python train.py --n_layer=14 --d_model=192 --n_experts=48 --experts_per_token=4 --d_expert=64 --d_shared_expert=64 --activation="squared_reglu" --moe_layers=[1, 2, 3, 4, 5, 6, 7, 8, 9, 10, 11, 12, 13] --router_score="softmax" --normalize_top_k=false --routed_scale=1.0 --balance_loss=0.000196 --balance_bias=true --router_logit_norm=1.5 --init_std_router=0.00971 --lr_router=0.00113 --vocab_size=8192 --norm="rmsnorm" --norm_eps=1e-06 --tie_embeddings="early" --optimizer="soap_variant" --lr=0.00875 --beta1=0.95 --beta2=0.99 --grad_clip=1.0 --batch_tokens=[65536, 131072, 262144] --seq_len=1024 --train_tokens=490300000 --steps=3212 --dataset="wikipedia_en"
Below are experts of layer 4 (counted from 0) of a mixture-of-experts language model. Rows are named router (the router's row for the expert), gate (a neuron's input weights, with its number), up (a neuron's input weights, with its number), down (a neuron's output weights, with its number) and show model dimensions 96-191. Each number is 128 + 32 x the weight over its row's rms, rounded and kept within 0 to 255. Numbers have three digits each.
After each expert's rows: "comes before" lists some tokens at least twice as common just after its tokens as in all text; "gets" lists some tokens that make up at least twice as much of what it gets as of all text. This comes from a sample of Wikipedia text that the model never trained on. Tokens count by the router's weight.

# expert 16
router:127154101089102168091146106187148131110102111159153172140172106059156124163136091135107138201189157135090084072103127100138065078156131163080149142120135119115098096057063132137115137097073138177102181091169061123112102108166175112052147093104149171188085096057126132126181154151130151100
gate0:143137115117090136109122140136112100179162134097180111083130122112085161151177097206131237190147104169099157147196089117143121092194146165127175110130159144125142133099091166148102131168066117181147132118140106110136137101108107167149126145136184134127117156110072159136118090103142142098
up0:135137131106084144112114134140109105193171134102190080102128106097085161138196103190144230175145108172088142138193095121165129089187138173135172113126144168119148139105103174153109129176052108183141135102148077103143139093123118160135127154157177140126125161109075167123113098109131120100
down0:134097127152086144128139121086089140186145100114149086112136130132115160136160137152152105147149111080124140112114179125161168187124137144167109145127158132152155132126145039118121114171104127137144111143126107100114078096150169153169095151112136180150055093117066136239136181153118139131
comes before: " in", " to", " by", " a", " the", " on"
gets: "ed", " was", " is", "ing", " were", " had"

# expert 38
router:164102169117121164070187139125151126097066103072112117082154064209109103140135165125097136098127118051128138140187112151130114088140119154212147098135066114155113132167099120154116074123091087103085189113087101149111104114178146175143148093112143138128142125110093125128133113109130185109
gate0:128116185132153147139161209125176141084148092160108122071177124217120107132109170169123134166135123101087171136158097157148131120124101090146104111143037140142134138046140132101115118147198132124082154106134147138137096124068065106101185155115136150136178090139121141156159119133117183118
up0:155129097101128127077122115081086111172159120105169137169112119105151112090116102131153142158176117144141114119118149176051090133110134098127184190132151111089142117185075139170180135104078076206157122070108096098106165138200210146116123097130121102097127145119106148114140122112135060136
down0:055035179140158110093130142167121146142130124137188091149143119105165115129168170125097123136080129147088127082187149100103255099117087138149119072170139111124100131129122122164114098154143143109120115067168154176178158118151145147149157149127068111147176112138176130119123122137142098121
comes before: "0", "9", "6", "8", "7", "5"
gets: "3", "1", "0", "2", "6", "8"

# expert 46
router:093104106099144114119160071182136139101122112140114130134141154164157088156092089134137139104142089067144123119130145141100096157147058067166169159192125133102145098100091154113091136122167154173109074165105109140172208115141172104165062157069098095113076078091194094160147103111084098179
gate0:106141147118184152179096117144116142123096139146134143175140116142148142167097152166082121172143099085192112085116200151132129097061113116155097123165115123069127134073141124071108131146073173146128146124158098108133098124075139127133186124149166095115070140069171166169144123166074109110
up0:083145171136184143149128152133152152116097102136141139158155107133183130161096173144098094183158095118178141088104187142150105101061129113127112131148106149098116132076143127053108163133102178116111143117175068100119098136065147105122179125147153099121061152114113132170157139143065131098
down0:115141074111097125146158149109104126058122134124187072117138157179164080102108095171139141140076133142103130070138130076108167099093132192106163096163135081166185098140153131132157168160111112098091096117126138106127116134104172112141124178165098092130097064108071128126109134123143117182
comes before: " ", "0", "2", "3", " The", "4"
gets: ":", ".", " |", ";", "1", "2"

# expert 43
router:118114097091140144137107192073123175187150118146115112138171112058143173166122085157174101139135094143116120052107155081158159087142168156123126165141131150129080101093099191137137193085119159190185118126123118114101060144169161146082129096112080112075126117073154127151133114193095123096
gate0:100182157086156092159167145117125138125120133170161076151088103119085148136093100124131180101154134125111058162098109131129159126117114136124138096124164133112128120097170079179120109059157155164128154119086113164097133142123155093110136109127067087058088133077101111137147204068191155117
up0:126150126104145123153165137101147116079129144110134131098096074151114093146115167159088125094144084079155078087161072154117174150148092104190169081108095118175106132063118062110106140052076149139164109115113111149158140135110150043127137140074107129104112105091118121146128197114181079130
down0:153169104109091129107142131131101086123101147129131119092103151166150122077160133100164080205092138125135153138137220162069092128150130121104112134156148167141157085155093038158086057135104111087121164117070103138114191141149150128135079126151109108161117136169096138122178094134137124143
comes before: " the", " a", " an", " his", " not", " well"
gets: " was", " as", " is", " a", " of", " for"

# expert 30
router:098151172094084151081171151097159147141117132125113101158061164087160156145149139133132143097131157033130124129159100163106168117167120190112109119134149101169154191154140154157184113111066155123103150100138154107145119089126175095153141150159115097118051146134153147123128092134113206161
gate0:058119109117109136098142116146147060133113144134134134118098168121109109085146110182200139116137162141162108142211089160170063081120126200058122038101140177166143143140174151093097150090115136136087099133107124120077105138106125129101142138161108126147142105177172108102149125135130101090
up0:145158167171151083154133150098046171073111105107184080123080119166161141175121099106153162195083139103081094121075157093124157172167148104182126142145157078098149115095112141122171151186099128104179149189145125151174152119083130200133105123161167142131119150108109111173079148136111150164
down0:119102107091112154071085150127195135066119110148137101085091081117185143125078159180101100195152163089134134163140188141061125189088138094105134125127113160099118109078083123094124154131140123158136152140089109139151128148161086121144048164162118093123145139173181137097136149133081093097
comes before: "1", "0", "2", "9", "3", "8"
gets: " ", "0", "2", "1", "9"

# expert 2
router:125134152115126103169089128064159201134121149177129119154172161101102136123113101122188165145124116157161126069122119105067077158112138113068084112120066135131161120134177130163162135047125097133206126102090138128125091134127089125112121114077148094123155124091088108121187125195145064157
gate0:128118133101110075160124092152151102109130105107204086119145103143102154072100126120118142140123127157185112162091097132114147152168182068149159180122130094091078156070105165149117113112152150105138187128149126119108061160168065149136083117152146148111096177068086120146149148113159117185
up0:124151121152163177100139154102119156147115148128053164122121167113146139175176125123125133110129143089070126100164142125144120085087083187102095109131132159178170083182141084120127121133130128153091056111096139126134192101112192096125177138098100109149165088178179146129073101147118128061
down0:169155148185111109142062109122155125099083123107143136097097126135136110144077072073147149101144140145170136125117135120156122093155127148145114102139087103114123191196140146141157126152128099207058098110162175148195114154116107092167079102113092132134104208125102095127134163187149126098
comes before: " the", " a", " his", " an", " New", " its"
gets: " of", " in", " and", " to", " by", " for"

# expert 42
router:188143165136147085114088142149157161130104118115141142140106143118104103174159113090156190148147127104176093100187099117122115133146092099112154081168143116153150134066180065109177080124110100130154154129125158092150137090171107171126131140116146096158146136086105147176180135131166080158
gate0:084114152125167123102143174150135109044146102159151130171184154103090133131114136094120152136135182148177211132099040169075206152122130146095093171097137123156129140122073084100212147145130157163094150081139109155146116105111166082138103103117134151107142170123186157170156135109158133102
up0:105133101107141129091172137124132100028112112174147158152135147113095123129110154083144162115111182141177189139095036194097188136144158156086121151099166083140110114131087090127178132150171128154096120087183104171126093077133123059110095102112145146135115110092183142171152079112163140092
down0:193099111130016125151153151097119137121146145070117134110160111099158116082132108132122144156097148117048098085098120128131180153072101125148102079104138122049153037155101138105198113132091095128126175166128145160135082104118112109119154103116141148174078107100142161174160123146128127100
comes before: "5", "6", " ", "=", " L", " United"
gets: " (", " |", "-", ";", "|", ":"

# expert 31
router:187080126109142103072062150148186158150159128149150159111107153117170091212103127111159156102093131086140064146130112166065174171143078083157132147136111095086149194152132055088147131157112150110150115134093120150092200078138132112099085161142105164120089095162171151138068158112107067166
gate0:119131149168141058123103102109169125146119154059053061128209146141129093094116075119117114120124143114150152154057157083120165133171114115133120115114111083161158137116144088116115182186140104196137149204105132102151176136146157195139160149110154137120114109188132158115177173126120096144
up0:143104109105115205138139146149078140094136095178217191145028117109134151160132179157158169147140105129127112094203123165139086134085131104121130138153116151092106125123106159136152090080120165062113085056133127146096089117117124055139092076146099111126127131055127065141098079116142143108
down0:146187058169113145167150143184083153116148097114153101134149102133095179082077172140138105130059077102145104156197141093111109058156115134108088093085154115153144148090103145091192100104070117117120196137088142121144140169144114110190146168106122150081120070133123135129167118110111158115
comes before: " ", "|", "-", "\n", " \"", "="
gets: "\n", "-", "|", " |", ";", " \""

# expert 40
router:174072214120131121141131115168139183087077147110195110194091112165121139133093098090144199095120104115169118161120087157128145179112101084105147088128181088077121080136095123142136070111093134126078178083110145098108152130120111116133131149103153099103134101139120146161122096116138105139
gate0:129176172114096112170129118133113104117118106136213129199170137108061120126129141069161155074094153145143157153176073130129087105137140109180165092175160119103064127143089175105114108149170097156122131111173109077181140152124166128134184149137124182117100105158121134116109105128087094117
up0:130165163107099105161136136152111106123124115145227130208185145107065105129129125072147173064087151145147155151161058123121087102127126093161159105187158124115072140141107188114139122143160110155127123111172109078182147148129169101124181153149110185119102108168136134115108097137091091121
down0:168064184176139146149169130145110070170095121122142134151080135124098082149104117137136138105114061131104104154089095091089136081201103146150098131134117125122155149100085123124114209093133137090192202136123168137114153097097167134120086142179117129144138140130151126102118068191113120146
comes before: "9", "8", "0", "7", "6", "5"
gets: "1", "9", "8", "0", "2", "6"

# expert 34
router:123122161095147097165109141078108132075168126127181133149102117163081089098149131094099143159169108175136160130160093177180169098150087135181169126148135128119078113077192072070149105086162083041114142147123135061166120133103084139063123178095124130158159158129104159160139136069146142175
gate0:080158125150120136081149139133138157111189099081147131126096113143126085112120125165202094118107155168096094077084150164131114189078129123129122146113152131154117156109053166111059063083133089184133121128091166104123179128137064123133111131125142171169090117180149159095123186091161180157
up0:091156113153099134079125152116123151109169112089155112127108114143142077114132131190217083092100140160101090111108162171140112176079193117138117127117149135141095158131092174107080049092130100169118120134115146106129170151116056122119120146136152199167084112182134154095116186093173169157
down0:215142102191090133082106087127123163146150128172120100125162101125136188083181173109113126139110080184069152163138107137073151145125056133135151114080146153110099093087171066147137132079100121116096115181074115157060141098111154155175136173135134110127109127111166145108144081095114104149
comes before: " (", ",", " |", "'", " is", " was"
gets: "s", "a", "i", "us", "ia", "y"

# expert 11
router:078100165048094153106167111154162074130146146134093132163074159115158155112087117178065154176096077114125114146107154162144176143163135116102174144127095093080106135149104133135125127110075184087132099091162127176130126160099153096130160152160123102119087079170144195070082150142163145126
gate0:130124088098165115087188075169076124092154056132100172122140152140098054147188208143097181130134091088108106140082097136090162095188148122161109119146099096107144128096117081123128169137143100131144141074111141055136094107154140105113097056144151122075138140157122200100171108136090086099
up0:083132094112121135162066124104123139153136152141150096133158117118132100127094058102124005130122187175126124168139169101107096148080127109140134104083116153095120162197146114150112072101114091108129108158128113136139132145084171171152063146132125119102124143119167101174122186120152184192
down0:137139126114120152188072107140140130092135094158110098173095132136078073122108175087137117097134131129106167112178110094093123122169115161118164101102106144126113146104081119137143114192155103155139067167104085165094105200107156120122134072138093144093130132156124151123169120117116082142
comes before: "1", "2", "3", "5", "4", "6"
gets: " ", " (", " \"", "(", "/", " ["

# expert 17
router:126063141113084144147074111142165128158143150142152127121137164163137112135112084099091230088142105089124092119190132174141142152126025059086142117132126110085116137088162074087114115157100102184112111112093109152099149125175082101088063151150089118187081103114138149145156132071149099174
gate0:084149131094123126142107105115166177112139131115061138167113139130130127117129128119152110120131170117147177103084101174201139117108146158114206146108111086115123108135144118074122077179175040170150082102173161131080094132169126136158160141135163098100142096213130170125172145118107173069
up0:092143133097107140145119110109184165100142127120062134167122142129131122123143137127151102116129163109136176107099097150191129112104161154128212145108110095107123115149158113084123082175166043159139070104172144135075087130166113129158172152124161105114127097206142179127190145115097174061
down0:133134161147129115087142108154124089097096122195148119163097108109178176147153119089121098185084067081157142147166122132144158162061139099130149077159073207142127091110216134063137114161157133153143162042136147118124081100131140127143161122086149077126147144123083149090101147095104072145
comes before: "-", "\n", "|", " ", "=", " •"
gets: "\n", " |", "|", "-", ";", ")"

# expert 41
router:126121124115138162130081153083120146109060136145093143081156160145158175089080093129145109162091112119138167147112112136120158199116127203065109172088126106125106125189102150198081172110110148116098092156163106145088078145167141118137100122109105128117103118143109146122180128149087087120
gate0:122087157152139154183112130163139156085120083113169073125081119206181138021119158071139124101153162132156148146220120082100079124100132113096138141128101114130169102094083069137125090112178133120113138149163128156164178189110105098134097120125122192105130087170124131130120143158092094105
up0:144150096105129109076130119098122121168124168134072168140194136059098126212140098178122130152114076146132095114029111180152173142162104119169119105133140150141082153177146209096128164147095132119148112121103137091095095064153172176124161127137130086148128138069106142141118113086182154159
down0:132102136105071102129121128143131112174141142133125133123115199106119087118129104133139167154098121084140170119182133123074111201145132162159105115186144127147145113120123126158115106159099099212145118166097124158133153093080134128185150175141107171192157201140093158123112117138081168145
comes before: " the", " a", " his", " be", " an", " its"
gets: " in", " of", " to", " and", " from", " on"